{
  "n_layer": 14,
  "balance_loss": 0.000627,
  "warmup_steps": 496,
  "steps": 5522
}
Below are experts of layer 8 (counted from 0) of a mixture-of-experts language model. Rows are named router (the router's row for the expert) and show model dimensions 392-447. Each number is 200 + 40 x the weight over its row's rms, rounded and kept within 0 to 999.
After each expert's rows: a language model's description of what the expert responds to. This comes from a sample of Wikipedia text that the model never trained on.

# expert 25
router,273,159,195,137,225,220,199,146,158,240,237,56,254,151,201,231,206,202,208,259,269,211,123,255,170,227,205,183,215,146,179,243,225,222,197,175,251,164,199,245,190,204,252,190,165,171,234,211,184,209,227,245,183,145,272,226
It responds to: Prepositions and modals introducing a following phrase, mostly infinitive to after effort, deal, order, also of, in, many, would, could.

# expert 24
router,169,181,230,139,213,246,187,233,195,146,217,135,194,197,142,226,218,251,194,181,136,276,242,149,184,241,202,221,181,222,145,209,254,237,216,198,215,280,169,267,189,106,106,136,142,208,199,147,184,168,177,220,263,218,163,213
It responds to: Prepositions and table pipes after verbs of winning or losing, such as fell to, won over, against, behind, plus infinitive to.

# expert 30
router,226,167,204,249,184,118,236,269,225,178,235,221,216,184,184,162,243,148,265,199,224,292,164,174,218,177,236,261,176,201,242,166,136,222,179,230,148,203,227,296,195,142,239,202,207,183,218,209,170,146,239,233,218,252,269,190
It responds to: Standalone numerals in dates, measurements, scores and stat tables, such as 29 September, 50 km, 20 minutes, 0 goals.

# expert 27
router,197,279,295,170,195,142,171,247,238,212,160,246,229,234,253,217,221,183,195,162,253,227,211,184,196,185,131,141,149,100,193,213,178,161,127,266,213,188,221,220,236,143,206,188,187,228,168,167,149,259,211,188,163,162,198,236
It responds to: Line breaks ending paragraphs, headings or table rows, plus mid-word fragments of unusual names, e.g. Kl-ux, Keb-le, Bah-ra-in.

# expert 48
router,202,274,218,259,250,135,160,255,234,183,147,136,223,197,271,128,196,153,121,239,212,255,144,249,174,177,193,214,211,226,201,205,225,189,178,209,245,206,225,240,274,235,168,178,211,227,203,161,145,205,243,264,153,176,232,180
It responds to: Country, city and region names, often the second word of a compound name, such as New York, New South Wales, France, England.

# expert 14
router,129,244,252,269,220,184,213,229,293,220,176,264,280,238,264,229,209,219,313,191,250,285,219,181,145,248,189,198,178,211,193,181,128,163,203,221,159,221,189,240,148,182,201,218,218,247,271,194,165,200,189,133,137,255,235,282
It responds to: Line breaks ending paragraphs before section headings, plus hyphens and brackets inside compounds like semi-, anti-, ‑era, beat[en].

# expert 54
router,225,206,193,225,223,174,258,143,253,207,247,142,284,194,255,234,125,143,238,112,224,244,177,256,170,227,229,228,189,210,233,233,252,177,125,235,174,149,192,69,199,283,213,201,221,162,235,262,221,195,182,227,178,133,167,270
It responds to: The word of in genealogy and possession phrases, especially son of, daughter of, Ministry of, part of, also including and Occupation labels.

# expert 15
router,207,174,170,241,213,183,197,138,261,175,118,162,178,204,199,249,188,201,187,174,189,225,203,184,205,210,176,172,215,276,129,156,130,204,223,195,255,223,228,112,221,197,187,250,175,247,165,225,261,214,294,186,190,248,234,220
It responds to: Capitalized common nouns inside titles of works and proper names, e.g. Night in Saturday Night Live, River, Lake, Man, Love.

# expert 3
router,240,238,235,196,204,120,151,237,243,274,226,181,153,174,226,222,171,139,153,242,217,162,172,192,226,263,221,286,240,153,175,174,220,242,222,210,109,157,213,234,212,208,229,174,242,177,175,150,186,124,268,266,195,237,209,206
It responds to: Numbers and short entries inside pipe-delimited tables such as race results, squad stats and election rows, e.g. 167, 0–0, L;, ✔.

# expert 53
router,167,322,251,249,257,202,147,179,225,229,186,212,214,179,200,144,201,184,158,229,227,142,223,201,253,271,230,182,252,183,150,146,186,209,173,189,240,246,74,263,277,191,173,245,242,240,203,178,209,172,198,263,150,158,184,237
It responds to: Sport and occupation words in biographies and name lists, such as American football, basketball player, politician, actor, film director.

# expert 1
router,233,149,150,217,198,173,168,244,242,189,219,166,259,199,248,208,178,209,163,252,181,214,194,213,239,258,161,227,204,179,184,150,272,263,174,193,150,203,206,200,197,232,209,162,186,185,102,168,186,193,238,214,212,260,185,151
It responds to: Verbs like used, uses, acquired, purchased, Succeeded, plus table pipes and cells before years, dates or numbers in list tables.

# expert 31
router,261,166,185,172,186,202,160,225,222,254,142,178,198,165,217,169,128,182,188,231,179,131,261,221,230,247,193,298,188,101,173,225,247,204,233,159,194,229,166,155,262,219,152,214,215,182,131,138,211,119,169,246,227,251,203,169
It responds to: Pipe right after a year range or row number in filmography, career and results tables, plus sentence-start The, He, His and credit labels like Starring:.

# expert 4
router,226,218,238,193,211,208,259,185,290,246,262,209,234,247,244,202,270,285,192,203,296,168,153,209,195,191,221,151,237,172,239,196,199,225,205,230,229,192,117,290,269,199,160,240,234,227,244,249,188,186,213,193,180,124,199,221
It responds to: Mostly of, the, is and table pipes after institutional nouns, such as Department of the, state of, Ministry of, and infobox field labels.

# expert 49
router,187,225,203,253,222,237,206,219,220,189,172,220,213,248,171,141,201,203,233,218,217,221,257,237,213,220,209,191,204,195,292,202,186,163,189,287,173,274,258,197,218,186,183,222,228,215,237,169,140,276,197,144,166,184,253,228
It responds to: Infobox and section labels in biographies and taxonomy, like Born:, Personal life, Species:, Education:, Scientific classification, plus name pieces in bios.

# expert 9
router,291,201,197,226,213,183,173,324,218,221,154,157,215,186,244,269,182,166,198,258,171,220,152,171,183,221,292,174,238,225,218,249,232,229,253,184,230,186,238,208,239,305,218,191,173,207,265,242,174,148,183,260,204,150,250,185
It responds to: Country, state and nationality words ending place-of-birth or location phrases in lists and infoboxes, e.g. U.S., British, Ohio, States after United.

# expert 20
router,192,164,201,151,185,114,189,199,242,193,121,203,188,205,257,181,243,244,151,157,173,171,200,216,211,217,279,244,205,221,199,249,193,252,213,248,181,172,246,190,210,202,212,160,166,151,237,206,227,151,180,218,229,219,186,245
It responds to: Dash bullets opening list lines, especially See also lists, and pipe separators or numbers in table rows.

# expert 18
router,226,178,236,171,190,253,185,204,186,241,124,121,109,145,243,267,218,157,162,206,208,157,234,163,200,226,180,237,193,219,158,262,226,130,199,191,241,217,253,293,118,217,244,205,210,228,256,141,237,167,133,206,212,249,156,154
It responds to: Final punctuation closing sentences and headings, such as periods fused to word ends (roof., fire.), colons, and == heading marks.

# expert 6
router,152,232,129,238,130,198,242,150,190,186,173,243,239,255,204,229,168,118,276,180,172,127,179,143,210,232,175,243,215,185,217,238,226,201,178,181,226,175,172,147,154,206,207,179,161,154,200,203,158,215,201,209,205,169,167,179
It responds to: First pieces of words split into subword tokens, such as am(putated), del(ivers), st(inato), plus of and in near album and song release text.

# expert 28
router,161,198,227,169,289,209,232,193,255,147,137,217,239,188,192,173,179,130,265,160,225,235,254,215,185,270,228,177,169,168,336,158,152,220,166,249,213,234,251,199,199,125,175,217,256,195,237,149,176,230,158,118,161,181,216,272
It responds to: Newline tokens and the starts of wiki section headings, especially between football match results and before lead paragraphs, such as ==Early life==.

# expert 50
router,181,256,174,149,216,215,193,172,220,217,224,249,176,225,191,200,225,148,189,207,203,240,267,227,195,209,171,220,226,239,167,273,134,210,181,268,175,230,189,170,182,182,116,209,183,244,158,207,200,259,213,213,182,180,304,226
It responds to: Final pieces of common words, like ake, are, ame, pe, ide, and short nouns such as park, bridge, gap, side.

# expert 62
router,278,257,144,234,135,232,269,212,251,186,202,216,172,146,189,274,218,205,162,177,167,179,187,168,210,155,253,186,187,271,231,228,228,229,213,327,188,260,253,222,236,260,222,112,159,135,172,184,259,195,197,194,232,113,139,237
It responds to: Census demographics phrases like under the age of 18, infobox bullet lines, and sentence openers such as After, Although, However.

# expert 36
router,274,303,227,213,188,198,206,259,223,155,165,221,203,165,259,162,294,211,216,197,193,164,231,188,134,313,166,130,178,168,215,224,160,217,133,316,212,196,197,214,168,145,185,169,195,239,212,176,144,171,211,198,230,247,204,190
It responds to: Tokens opening a new sentence, list item or table cell, such as the, The, He, table pipes, list dashes, See also headings.

# expert 8
router,93,171,215,198,211,175,218,135,139,175,244,202,197,195,135,163,188,185,291,181,207,171,155,240,236,132,193,217,207,225,191,190,192,186,150,160,260,183,247,203,173,227,220,215,189,158,241,189,213,197,179,189,197,188,128,261
It responds to: Prepositions and direction words after verbs, such as on, in, left, off, into, in shipwreck, aviation and military event narratives.

# expert 19
router,184,228,154,179,148,144,236,184,171,217,199,240,225,203,178,230,129,168,195,178,195,278,254,220,158,161,211,202,256,200,153,159,179,183,238,258,198,264,269,151,252,207,120,225,158,203,186,203,224,271,220,187,152,232,227,210
It responds to: Word-piece syllables inside romanized Chinese and other Asian names, such as iang, heng, ung, Hong Kong, plus China, Chinese, accented letters.

# expert 45
router,198,238,151,214,98,185,187,153,244,216,227,277,182,209,162,141,172,239,160,267,156,253,169,164,209,249,155,199,243,183,134,140,216,186,203,167,110,257,218,303,207,229,161,155,238,245,147,233,165,176,208,125,252,189,165,249
It responds to: Nouns naming a role, part or measured property, usually followed by of, e.g. member, President, part, number, size, magnitude.

# expert 47
router,198,143,152,142,228,231,206,243,245,176,163,166,149,258,188,133,135,117,132,282,185,196,192,177,189,192,179,245,173,160,205,214,226,242,169,189,235,172,223,189,185,160,201,168,118,235,211,258,278,219,220,162,255,273,246,199
It responds to: Infobox field words such as "Time zone:", UTC, ISBN, Buenos, and month names or symbols opening dates and sections.

# expert 51
router,113,183,177,240,220,142,163,171,126,248,151,240,152,261,275,185,133,210,275,217,284,167,166,184,157,206,206,157,272,256,225,211,125,171,202,166,221,228,219,207,175,138,165,177,187,150,221,207,193,244,208,242,180,195,217,235
It responds to: Word pieces continuing proper names, especially after St., Santa, Saint or Grand, e.g. Gall in St. Gallen, F in Santa Fe.

# expert 55
router,219,192,219,201,181,243,147,162,257,228,110,220,251,208,182,224,230,185,166,159,203,141,206,174,183,186,160,259,184,232,220,191,223,235,215,151,248,141,208,205,226,178,212,306,235,148,255,140,243,157,234,250,168,230,204,139
It responds to: Pipe separators between table cells, especially empty or header cells in station succession and election boxes, plus markdown rules and semicolon-separated codes.

# expert 11
router,263,288,234,178,191,154,188,318,214,217,151,145,274,248,215,136,197,111,229,202,185,172,225,208,246,206,165,120,220,135,162,140,257,189,264,239,223,195,219,251,264,212,192,163,218,178,142,123,210,211,221,182,158,204,281,200
It responds to: The article "the", pipes and line breaks between numbers in data tables, and "United" in country or club names like United States.

# expert 34
router,152,173,265,177,172,197,200,259,233,205,164,224,229,235,265,206,209,129,247,189,245,190,182,148,213,181,184,218,254,190,187,212,186,94,235,156,222,128,251,172,200,255,223,227,221,221,213,166,264,181,241,252,193,194,281,219
It responds to: Capital letters and pieces inside acronyms, call signs and country codes, such as NCVO, KGLX, GDR, ENG, plus digits in ID numbers.

# expert 23
router,247,178,208,251,211,113,209,167,291,230,175,122,221,221,237,224,189,209,160,239,176,242,202,165,263,206,229,222,115,192,199,156,213,226,257,201,188,214,215,289,174,127,235,240,214,259,190,160,230,181,258,197,164,245,161,183
It responds to: Pipes, numbers, plus signs and line-initial dashes in sports tables and spec lists, e.g. "- Beam:", "+28", "| 0.63".

# expert 44
router,222,187,239,239,280,235,260,188,179,258,206,261,200,232,135,225,226,255,139,219,130,195,104,218,202,131,190,186,289,197,149,161,220,254,220,177,216,189,189,275,211,219,164,146,222,182,186,190,234,223,180,224,193,208,230,156
It responds to: Political vocabulary and function words in election and politician texts, such as election, elected, Senate, Liberal, plus pipes in result tables.

# expert 39
router,149,152,164,211,251,190,145,163,241,193,165,196,121,171,233,144,207,163,247,254,223,219,262,183,194,208,265,268,206,155,328,138,188,199,165,154,177,294,254,219,271,238,144,222,170,143,236,189,206,264,232,203,235,236,257,200
It responds to: Month names, years, decades and date-like numbers in lists, tables and infoboxes, e.g. January, '80s, 1995–96, UTC+2.

# expert 59
router,254,207,222,201,237,239,193,227,165,205,254,204,199,220,134,190,167,183,238,183,158,286,236,146,176,290,191,175,177,208,173,167,171,259,197,184,280,232,174,268,161,203,130,184,158,192,189,154,203,234,251,178,248,229,192,195
It responds to: Nouns and verbs about matches and contests in sports reports, such as final, game, Cup, heat, finished, and also air, election.

# expert 10
router,166,197,170,191,200,83,229,203,242,204,197,224,213,204,193,235,192,164,215,235,211,162,234,203,217,212,127,301,199,179,211,140,208,230,228,180,147,210,214,159,171,176,161,218,229,209,142,206,139,264,231,231,153,231,187,238
It responds to: Thai, Tamil and Hebrew byte pieces and word-start fragments of foreign names, mostly in taxonomy lists and geographic tables, such as Trin, Alex, Gl.

# expert 57
router,207,221,281,220,231,218,217,225,196,250,190,141,240,163,254,170,188,256,187,160,231,231,208,228,132,159,196,192,233,216,163,145,200,220,256,164,222,210,184,200,206,168,246,196,283,226,172,240,197,169,198,202,194,165,182,138
It responds to: Derivational suffix pieces completing adjectives and adverbs, plus possessive 's, e.g. -ly in deadly, -ary, -ical, -able, -ive.

# expert 32
router,183,188,187,224,222,187,235,184,251,265,187,180,209,202,210,195,242,257,275,236,217,282,202,105,201,224,168,188,124,170,204,141,170,109,206,154,205,153,197,264,224,231,278,259,183,175,159,172,221,134,209,186,171,280,187,177
It responds to: Numeric and label tokens in tables and infoboxes, such as (aged, No., Votes, %, °, vote percentages and statistics cells.

# expert 52
router,167,167,242,212,159,245,246,228,201,157,198,203,175,178,135,211,120,199,170,189,169,155,177,165,252,116,171,190,114,222,129,267,168,224,167,165,179,214,188,225,139,240,297,152,183,202,205,222,177,194,209,242,176,154,174,148
It responds to: The word by and nearby words in credits for books, films and albums, such as novel by, published, featuring, Label:, ISBN.

# expert 0
router,178,189,186,188,199,227,217,169,133,185,264,218,213,213,216,186,240,191,123,161,151,204,224,197,219,184,297,139,201,279,153,176,233,212,231,151,223,178,149,253,160,180,210,235,223,169,260,247,167,160,184,199,276,210,145,222
It responds to: Adjectives of size, level or rank after an article or copula, such as high, average, maximum, free, standard, often before to or of.

# expert 56
router,104,184,232,230,117,151,185,268,158,249,168,230,228,213,162,179,264,221,201,191,285,242,175,177,181,167,186,223,123,138,217,163,168,191,161,222,181,170,182,195,183,194,216,195,182,155,187,219,197,228,266,166,184,194,152,210
It responds to: Pieces of foreign or rare words and names, such as la in cum laude, Aviv, and Arabic, Filipino or Indonesian fragments.

# expert 29
router,232,173,121,165,146,193,259,216,151,176,244,206,190,169,137,216,214,257,193,150,185,170,226,263,188,212,222,124,154,234,332,217,146,199,221,241,218,242,171,142,205,182,255,204,217,164,134,207,224,230,130,150,156,135,309,192
It responds to: Sentence or clause openers in biographies and prose, such as He, She, In, which, who, where, However, Though.

# expert 33
router,108,164,193,173,189,173,203,179,199,172,161,263,184,196,201,183,155,190,194,221,190,258,177,144,275,202,259,231,247,183,184,202,234,232,137,200,188,163,226,240,236,220,273,206,202,187,191,203,200,169,303,184,222,263,142,196
It responds to: Number pieces inside long digit strings, ISBNs, coordinates and dates in tables or lists, e.g. ISBN digits, 14, 23, 2014.

# expert 43
router,206,257,255,167,215,149,224,200,158,226,239,194,257,199,225,262,164,243,172,243,176,126,236,213,221,225,157,135,240,241,145,224,178,191,231,215,272,172,233,125,235,188,182,201,192,281,119,260,222,234,243,179,186,162,234,231
It responds to: Words like Most, National, All, World starting award or organization titles, and mid-word pieces inside foreign proper names such as Nov-i, McC-our-y.

# expert 2
router,202,264,144,250,121,203,188,255,157,159,263,195,221,276,271,140,162,237,114,211,196,260,150,208,143,150,191,258,141,167,158,188,214,243,219,179,209,159,209,135,232,137,196,134,221,226,137,245,195,231,235,238,233,236,164,115
It responds to: Final word pieces ending in vowels like a, ia, ina, ella, us, mostly in Latin genus and species names in taxonomic lists.

# expert 58
router,233,133,181,198,212,190,222,141,231,191,243,216,223,221,160,234,220,166,176,281,182,270,201,189,257,193,225,112,263,250,238,240,204,189,216,155,173,237,205,270,111,203,65,143,184,155,209,207,177,198,229,143,294,192,259,241
It responds to: Abstract head nouns after articles or in, often before of, such as in fact, part of, form, role, version, effort.

# expert 17
router,209,168,235,226,193,269,210,171,181,175,252,216,241,235,247,195,265,185,183,166,214,162,182,147,304,231,256,119,189,204,180,204,273,197,198,172,239,211,211,281,166,242,179,223,202,211,194,210,195,207,162,177,239,102,156,183
It responds to: Adjectives and participles after is, a, was or are, such as original, different, unclear, formed, hiding, consistent.

# expert 60
router,202,297,221,154,174,267,281,158,224,210,237,176,222,185,236,243,230,173,210,188,256,184,182,182,184,230,187,210,220,276,201,242,211,219,178,347,224,206,172,222,176,180,185,223,189,243,240,191,139,212,159,225,202,135,216,244
It responds to: Function words such as and, is, was, of, not, often in titles or fixed pairs like Life and Death, church and state.

# expert 63
router,245,210,205,158,209,179,221,152,249,210,154,159,161,150,207,144,146,171,209,201,232,277,144,199,220,210,210,186,225,227,291,191,233,234,160,165,235,235,242,233,172,188,170,253,177,154,170,199,214,170,206,237,247,201,226,170
It responds to: Names of countries, continents and major cities in running prose, often after in, over or from, e.g. Europe, Germany, Tokyo, China.

# expert 37
router,181,211,187,262,203,189,263,161,219,199,265,153,201,175,224,167,203,221,132,204,175,143,134,173,214,258,184,154,197,181,236,218,199,221,196,243,237,205,203,305,214,234,236,166,166,221,262,173,217,213,214,222,237,227,267,162
It responds to: Articles, conjunctions and sentence-opening pronouns in descriptive prose, such as declared a, listed as a, It is, This, also.

# expert 35
router,216,219,213,248,198,221,225,206,173,144,281,135,166,182,189,203,207,239,159,140,241,164,174,212,168,195,233,248,156,324,186,235,192,142,184,222,262,131,204,241,218,143,247,135,134,227,193,170,243,193,132,174,226,200,218,133
It responds to: Function words linking phrases, such as as in acting roles, with, 's, its, than, including, because, namely.

# expert 61
router,134,224,204,229,257,119,215,179,240,145,141,199,218,247,179,209,149,112,154,260,195,208,219,211,269,330,137,203,149,265,184,199,175,141,255,179,201,181,224,196,212,307,239,225,216,162,194,149,159,205,204,130,184,259,194,170
It responds to: Digits and number pieces inside vote counts, percentages, dates and scores in tables, such as 8,648, 45.63%, 1961, million.

# expert 22
router,172,242,217,166,164,135,223,226,221,193,170,211,231,179,193,285,149,166,237,232,166,188,259,111,195,204,160,212,170,120,268,179,209,172,185,250,155,123,256,186,145,234,182,180,157,174,231,244,126,244,246,163,155,195,247,246
It responds to: Word-internal pieces of rare names and codes (Y-n-ys, Mar-u, Q-6), plus month names and years in born/died infobox lines.

# expert 26
router,182,151,165,169,195,157,214,246,152,269,158,236,230,244,157,211,146,209,230,201,219,134,213,144,244,214,201,102,206,200,219,206,203,183,201,191,241,179,269,156,156,250,244,162,183,199,169,163,231,223,206,189,221,158,191,189
It responds to: Articles, possessives and numerals like the, his, their, two, mostly right after a preposition, often before first, same, end.

# expert 5
router,210,242,237,110,185,143,199,187,217,247,205,235,205,255,236,237,160,153,147,165,212,184,239,228,168,211,165,166,163,222,166,276,210,196,208,230,274,216,170,182,229,129,162,179,271,316,169,188,203,230,265,250,208,121,209,230
It responds to: Short vowel word pieces inside words and names, often after B or b, such as n-ee in née, B-ee, W-ie, Ra-oul.

# expert 38
router,172,200,171,127,207,175,164,170,179,183,179,236,193,183,268,211,231,226,254,218,177,205,205,194,165,205,207,217,181,189,196,291,152,196,186,163,146,253,166,202,211,108,137,287,233,192,196,191,175,241,265,188,200,255,230,205
It responds to: Word-internal pieces after a first letter, such as he, ren, ran, rom, che, in words like Frenesia, Prophecy, Complications.

# expert 7
router,226,222,202,248,298,221,212,193,235,179,230,219,170,229,194,183,274,183,178,209,153,218,236,190,239,272,169,232,292,159,240,174,221,185,225,204,206,183,226,154,176,224,152,189,274,233,144,162,190,288,189,184,223,195,268,231
It responds to: Capitalized words inside official names, especially Historic in National Register of Historic Places, also National, Royal, State, Film, Highway.

# expert 40
router,203,159,181,217,279,252,177,237,192,174,228,119,188,190,228,184,217,211,156,219,232,217,251,239,222,242,277,204,249,227,230,228,312,270,178,165,259,156,259,182,157,223,237,208,180,137,187,260,198,194,229,188,251,208,179,178
It responds to: Adjectives before nouns naming nationality, religion or scope, such as American, Catholic, local, national, new, other.

# expert 42
router,207,197,195,228,251,176,221,227,171,175,195,225,232,234,114,153,216,231,204,176,148,173,226,198,234,182,222,194,271,180,177,209,198,179,241,183,239,146,275,114,173,130,277,291,215,220,209,203,220,254,150,102,188,276,239,192
It responds to: First subword pieces of names and uncommon words, often after a quote mark or article, such as "S, Sch, Tur, Dra, Sel.

# expert 46
router,191,225,127,230,202,216,135,163,206,199,202,220,193,132,134,213,190,122,229,257,167,166,178,152,181,205,214,275,191,172,219,176,79,256,144,157,225,199,150,216,240,287,212,230,195,180,173,188,258,221,189,192,226,290,175,170
It responds to: Column header and label words in wiki tables, such as Votes, Candidate, Title, Date, Team(s), Season(s), plus blank cells.

# expert 41
router,172,173,119,132,242,274,188,140,194,184,221,269,201,118,159,161,244,211,189,183,241,172,189,154,229,158,255,157,167,239,221,261,198,180,210,197,213,206,178,230,114,213,132,195,172,180,249,219,152,217,159,169,215,166,200,219
It responds to: Not, never, even, rather, and evaluative adjectives like best, great, own, liberal, plus compound starts like peer-reviewed.

# expert 21
router,206,207,220,236,172,221,226,189,211,149,195,198,213,210,141,156,121,235,129,311,185,288,163,207,177,202,163,230,130,159,207,206,224,179,278,209,175,233,177,255,223,279,174,220,247,176,127,157,210,175,181,150,202,249,118,250
It responds to: Measurement units, percent signs and counted nouns after numbers or quantifiers, e.g. kilometres, mile, 58%, years, people, yards.

# expert 13
router,250,253,226,173,218,155,167,232,215,258,135,195,221,201,251,150,236,262,176,193,171,196,253,217,195,209,152,230,196,173,231,175,167,214,250,207,197,157,239,276,176,234,109,133,214,232,218,254,185,163,263,267,196,253,185,267
It responds to: Line-start dashes and pipes in infobox and career lists (club years, Kingdom:, Height:, Died:), plus the preposition in before years or amounts.

# expert 16
router,190,119,205,235,246,204,240,144,237,198,250,146,240,210,184,174,172,239,231,238,209,189,175,201,275,239,228,153,179,238,164,242,168,211,188,161,166,222,119,248,189,230,174,220,193,162,264,187,201,241,139,132,263,120,163,227
It responds to: Prepositions, mostly of, after counts and ranks (21st of 22, out of 101, one of), plus sentence-opening During, Following, After, among.

# expert 12
router,204,151,163,119,191,236,241,223,219,191,190,187,192,262,208,198,193,141,169,107,165,120,226,105,160,235,240,206,152,122,162,118,141,228,185,203,201,176,204,200,242,238,203,178,224,170,179,196,221,180,180,135,248,163,146,224
It responds to: Tokens in award and medal passages and results tables, such as the before an award name, won, medal, place, and table pipes.